{
  "n_layer": 8,
  "n_experts": 32,
  "experts_per_token": 2,
  "d_expert": 224,
  "moe_layers": [0, 1, 2, 3, 4, 5, 6, 7],
  "router_score": "softmax",
  "balance_loss": 0.0048,
  "balance_bias": false,
  "router_z_loss": 0.0001,
  "norm": "rmsnorm",
  "lr": 0.00123,
  "batch_tokens": [32768, 65536, 98304],
  "seq_len": 1024,
  "train_tokens": 735900000,
  "dataset": "wikipedia_en"
}
Below are experts of layer 2 (counted from 0) of a mixture-of-experts language model. Rows are named router (the router's row for the expert), up (a neuron's input weights, with its number), down (a neuron's output weights, with its number) and show model dimensions 0-191. Each number is 128 + 24 x the weight over its row's rms, rounded and kept within 0 to 255.
After each expert's rows: a language model's description of what the expert responds to. This comes from a sample of Wikipedia text that the model never trained on.

# expert 5
router [177 109 167  97 139 137 124 145 144 112 125 115 115 145 121 123 103 111 121  74 121 162 104 135 153 136 132 164 132 143 127 100 130 128 127 135 151 138 149 128 142 121 119 157 119  73 100 160 149 165 131 157 118 179 105 154 170 107 106 145 167 106 131 151 126 121 122 118 127 173 131 115 125 158 140 154 136 110 156 134 150 133  99 101  96  92 169 121 144 111 140 138 171  84 139 190 111  88 144 146  91 123 140 120 137 166 136 164 125 112 129 109 120 166 156 164 150 126 133 121 149 106 120 143 143  98 124 154  98 103 117 142 139 122 105 163 175 106 137 120 102 103 123 100 154 128 111 180 102 172 164 154 141 112 139  97 103 143 184 158 114 130 104 117 142  79 131 119 128 164 134 152 118  71 123 175 104 140 130 143 153 157 163 127 133 152 106 146 112 116 148 104]
up0 [145 104 161  97 128 100 112  68 113 142 104 137 135 148 125 103  88 124 102 131 159 152 140 118 140 130 105 128 125 156  84 118 163 144 154 146 138 113 123 110 139 121  96 116 107 122 166 145 127 126  69 140 129 128 146 100 124 112 132  96 139 151 140 165 124 124 137 157 106 129 108 166 125 106 132 169 167  96 143 157 176 148 152 159  94  75 132  92 109 109 142 117 148 130 105 148 134 144 134 138 153 144 165 109 119 104  93 119 135  98 126 123  96 132 174 148 152  98 129 128  95 140 112 128 129 105  72 162 118 161 131 145 140 150 113 166 119 145  94 120 136 155 117 127  57 146 145 139 148  87 121 169 181 146 162 119 144 135 120 163 169 146 132 152 118 148 158 129  91 160 137 122 141 153 107 118 100 168 116 144 124 121 148 123 129  97  90 174 117 128 120  79]
down0 [144 143 137 140 118 107 152 129 164 111 117 168 135 104  75 142 138 102 140 140 160 119 105 170  87 115 108 137 124 154 109 107 157 123 129 123 129  86 111 130 104 122  69 137 120 116 134  80 118  79 129 108 105 133 124 150 115 177 184 155 101 134 172 115 124 138 145 131 121 105 107 113 118 102 108 151 140  92  85 115 120 139 127 106 142 148 129 154 133 117 127 160 105  91 150 130 164 143 139  88 147  89 119 135 153  93 137 108 160 185 115 111 122 168 117 159 145 150 170 116 155 135 132 120 141 149 106 134 142 138 131 138 142 157 156 125 143  70 141 115 110 169 112 148 150  70 141 155 171 186 104 155 154 119 128 117 148 103 139 113 135 107 105  91 119 111 115 127 137 142 109 128 129 140 151 182 112 113  71 148  95 147 136 126 142 154 114 108 108 166 135 124]
Description: Word-final plural endings s, es, ers, ies, ations, ities closing nouns before commas or of, such as mass-es, right-s, version-s.

# expert 7
router [152 116 174 109 131 124 116 107 175  76 112  96 113 151 131 121 103  86 138  77  94 119  84 111 148 118 145 118 144 165 107 128 130 146 118 143 164 181 140 134 102 142 111 112 121  65 114 164 125 145 102 140 111  77 103 149 152  94 150 132  93 109 134 152 137 103 140 116 114 143 124 103 125 127 159 179 150 116 158 113 113 121  80  74  90 143 159 143 137 116 170 153 162 104 111 171 146 138 139  99 122 109 120 142 107 164 174 187  93 103 122 109 145 151 136 169 133 112 104  98 130 133 144 117 112 107 121 127 130 110 116 116 155 132  87 157 149 118 143 130 140 109 155 134 126 111 112 110 134 146 144 171  96 117 124 116  96 124 164  87 158 109  74 147 144 114 124 112 115 161 119 137 136 103  81 126 106 137 116 103 120 131 149 127 135 112  97 124 140 136 121 119]
up8 [152 137 125 146  83 108 147  63 113  92 130 101 115 118 132 172 127 149 132 144 118 102 121 127 104 142 179 151 124 108 103 150 129 163 133 120 133  93 156 142 113 181 137 129 166 147 165 118 128 143  97 128 144 127 125 133 135 150  94 131 112 102 124 154 124 119  77 124 138 131 140 144 171 116 114 124 153  68 167 120 154 149 155 135 110 137 102 147 142 131 169 146 136 137 113  86 113 116 181 141 130 120 142  93 162 115 121 179 105 111 108 166 141 143 144 164 178  86 137 168  80  84  99 108 133 127 129 137 189  71 175 124 109 138 129 115 126 117 114 126 109 120 105 132 180 146 109 149 131 117 148 125 100 147 130  90 125 110 164 131 133 109 119 128 150 155 114 141 148 124 125 101 107 153 163 172 109 136 123 103 168 121 153 140 132 132 121 124 164 119 145 115]
down8 [132 145 136 155 171 121 132 120 141 137 119 113 131 133 133 161 130 125 147 102 121 121 123 142 117 122 124 152 102 136 180 118 123 112 170 159 166 140 103 123 132  96 105 119 162 129 159 136 144 124 143 150 131 114  94 127 179 161 143 118 109 128 143 100 129 102 126 112 116 141 156 113 146 151 115 125 137  96 132 178 129 104 131 131 157 163 115 135  62 133 155 147 137 141 131 109 138 105 127 128  98 143  97 153  95 117 130 131  71 168 114 120 143  83 157 132 153 122 148 104 114 116 118 101 179 163 107 137 105 123 145 128 150 159 103 117 139 162 141 135 172 106 170 116 151 139 159 145 153 132 127 179 164 188 120 113 121 121 176 155 135 143 123 123  46 104 107 113 103 142 122  91 146 165 102 124 162 134 162 167 131 132  73 111 154 114 153 136 122  75 150 139]
Description: Standalone s pieces beginning or inside words after a prefix or space, plus accented letters, e.g. pre-s-chool, sub-s-ide, s-wimming, s-hares.

# expert 31
router [125 114 169 115 146 126 124 105 133  81 115 148  94 165 102 121  99 159 143 122 148  89 153 102 178 128 146 107 127 155  94 133 106 140 100 146 154 154 105 105 157 172 121 127 129 151 107 150 140 161 115 161 135 111 131 123 123 121 184 165 133 117 135 117  97 118 145 140 127 140 111 100 171 157  93 138 147 138 129 145 127 146  68 126 123 132 144 127 144 126 200 130 126 125  96 132 125  93 136  92 138 134 114 137  84 156 133 147 118 113 168 116 114 134 113 153 168 103 163 115 146 120 124 110 169  93 138 104 114  93 124 120 124 138 100 123 127 125 135 121 124 138 127  78 173 132  90 168 142 141 133 142 133 118 140  88 152 107 130 123  90 111  79 117 150 157 149 148 133 142  95 138 109  77 147 160  95 115 105 176 132 165 144 128 135 101  99 124 150  64 111  92]
up0 [128 110 135 121 148 110 137 114 148 150 106 155 111 112 147  86  84  91 114 161 120 134 136  99 150  98 129 151 133  88 115 125 120 122 147 149  68 156 148 142 145 137 128 155 134 108 125 126 126  96 104 105 123 124 127 137 116 164 191 119 126 146 119 158 104 134  96  95 155  86 146 104  88  81 141 138 148 165 155 151 133 158 115 131 115  87 114 155 103 113 157 145 149 141  88 144 134 152  96 125  77 157 163 154 156 193 130 173 143 147 138 111 153 144 129 139 172 162 111 103 114 133 130 121  80 119 117 151 165  95 113 133 120 130 115 169 160 131 132 108 127  95  96 131 198 133 138 131 137 107 125 115  95 117 105 175 103 126 149 153 113 132 114 152 146 157 141 110 140 127 138 141 148 120  94  86 173 147 107 135 111 156 160 145 149 128 139 106 102 131 151 111]
down0 [106 126 181 131 160 187 134 140 152 151 109 119 159 152 110 140 122 126 121 118 137 138 114 110 125 125 116 134 114 142 122 149 143  88 117  82 102 132 129 146  91 138 133 101 101 145 122 129 118 135  89  98 129 135 130 108 135 161 163 110 121 133 108 128 130 101 103 133 137  88 116 159 180 123 146 140 127 121 133 183  80 107 144 149 111 113 130 129 126 184 114 163 139  97 141 133 160 125 141 137 134 149  84 123 129 165 113 173 109 153 115 124  89 120 151 127 131 136 125 151 155 105  94 155 178 130 131 134 135 101 119 154 118 153 111 184 125 107 103 123  89 103 160 151 141 137 149 131 130 125  45 140 117 121 152 136 118 174 104 105  98  77 156 137 134 136 145 164 143  83 135 135 105 110 139 163 175 169 111 147  95 113 128 142  75  81 126 115 125 158 141 127]
Description: Standalone space tokens between words in multiword terms, plus initial pieces like co, st, re, sp, e.g. State electorate, martial arts, co-urt.

# expert 24
router [100  91 167 105 143 136 131  85 165  81 121 137 107 131 119 124 135 144 148 100 105  96 148 103 167 140 124 101 126 130 165 131  99 118 107 132 162 183 116 120 140 109 105 166  93 133 147 167 138 137 143 135 157 142 109 122 122 130 132 108  99 138 114 128 116  98 122 117 120 130 123  85 153 140 120 182 169 147 165 144  96 186 147 140 119  94 150 140 161 162 140 118 167 141 120 137 124 160 147 109 111 130 117 151 135 136 132 126 125 105 132  92 165 155 107 145 123 123 114  60 133 107 118 117 147 117 140  85 107 116 108 105  97 129 106 147 146 102 136 106 106 146 156 103 170 104 105 132  99 180 124 143  96  60 136 111 141 113 136 108 106 106 102 126 128 100 123 124 144 155 122 154 140 109 107 132 108 102  72 149 111 154 174 190 139 136 132 132 147  88 124 103]
up7 [122 138 117 142 128 113  73 112  85  94 150 107 136 158 152 158 149 140  97 105 106 134 104 111 117 145 143  93 149 140 138 125 115 153 106 131 130 118 161 130 164 178 105 104 130 113 132 144 120 128 127  99 142  81  98 179 148 127 133 123  94 107 124 155 177 144 141 149 121 139 115 104 150 117  89  90 113 136  89 128 106 124 114 115  95 104 145 108 150 129 151  88 119 138 141 108 130 126 176 117 147 124 104 145 137 144 133  96 143 154 130 128 143 156 123 113 106 112 132 127 149 131 127 177 138 124 132 179 168 126  87 160 152 132 114 149 105 118 134  88 152 197 154 122 108 111 151 124 166 104 138 129 154 149 105 130 170 106 111  89  85 116 107  89 137 185 117 162 131  84 137 103 150  83  98 102 135 110 145  91 173 115 102 130 120 115  84 104 143  97 123 126]
down7 [169 119 100 168 139 124 137 123 101 123 140  99 159 159 125 140 114 108 159 129 104 110  78 170 122 112  82 125 107 105 142 147 112 133 133 182 173 118 147 122 151 113 135 152 134 133  96 150 120 156 134 148 146 112 127 145 127 106 124 127 145 122 101 169  92 167 116 156 115  83 112 146 121 105  87 133 131 107 126 117 135 181  80 121 137 134 120 128 118  93 152 107 140 149 167 104 137 114 127  89 121 156  82 129 119 143 112 100 102 115 148 116 109 133 120  94 105 125 113  86 146 182 138 123 161 105 133 174 128  96 134  84 136 149 139 129 102 111 176 154 140 134 144 148 122 117 123 109 131 152 149 111 115 128 118 111 169 127 118 130 135  89 135 145  98  58 109  82 173 126 134 151 108 117 141 192 139 109 111 131  90 169 144 151 157 114 128 150 114  82 140 102]
Description: Dashes, parentheses, slashes and symbols among numbers, such as score dashes 2–2, year ranges 2009–10, and LaTeX subscripts.

# expert 17
router [145 130 145 126 143 105 127  81 106 105 138 144 107 161  96  80 101 152 142 130  96 106 160  72 153 110 134  98 143 138 123 135 118 127  98 148 149 154 128 115 139 144 116 144 121 144 123 142 135 116 111 150 148 111  82 149 137  96 145 148  89 108 104 139 109  91 136 132 150 143 139  82 173 158 117 163 153 115 121 172 103 149 103 161 100 116 127 161 136 150 171 118 158 111 136 168 117 136 175 102 137  88 115 165 112 165 128 144 109 123 145  85 150 166 115 143 136 109 101  86 147 120 151 118 151 116 151 109 119  80 118 132 116 119  94 118 168  95 115 135 148 145 151 126 127 120  73 175 123 168 118 145 141  89 131 121 120 112 133  99  95 109  98 133 140 176 140 132 115 118 103 139 134 116 108 146 128 139  71 123  96 161 144 128 127  63 116 126 140  78 134 111]
up51 [144 180 137 120 114 131  96 109 135 146 116 111 142  90 142 141 128 127 138 131 130 131 155 137 152 114 131 168  79 134  98 125 129 103 130 109 152 120 104 100 127 173 101 155 147 131 112  91 103 113 110 102 190 128  87 165 134 135 120 152 161  82 131 116 146 125 121 101 115 138 123 129 141 165 125 121 116 157  50 111 108  92 113 151 108 119 101 186 111  91 132  81 140  84 135  87 126 154 176 132 132 142 128 148 142 187  98 126 122 150 120 116 153 140 123 132 105 130 133 127 148 125 155 126 164 146 145  94 153 116 127 104 129 112 143  84 117 133 149 140 118 152 113 147 132 105 166 128 155 121 109 167 153  97  95 124 122 164 140 118 108 167 113 141 129  66 133 123  71 139 137 114 146  87 160 127 162  99 162 122 180 155 114 119 146 132 129 130 149 115 107 125]
down51 [111 129 147 106 123 134 180 154 163 166 151 100  66 134  94  87 139 145 112 147 101  98 133 165 132 170  87 162 138 157 122  88 167  85 125  87 154 131 116 144 138  77 152  90 133 121 137 164 142 148 104 134 134 121 111 167 116 123 109 139 148 157  89 120 139 101 159 109 139 132 182 123 123  96 106 127 142 144 171 132 148 118 117 157 119 149 153 115 116 131 120 153 185 167 100 131 162 130 141 106 119 126 123 103  97 110 111  89 119 137 123 170  96 135 136  91 148 145 130 125  84 123  90 113 145 137 106 163 149 153 121 133 151 132 133 141  91 116 111 130 136  93 113 173 141 134 111 133 115 139 141  74 104 133 121 135 129 125 163 109 134 115 111 169  94 134 142  86 142 163 122 126 132 144 124 102 136 122 112 106  84 155 129 128 163 139 103 136 164 118  85 151]
Description: Standalone space tokens, especially after a sentence-ending period, between table cells, or before the next word, as in Track and field.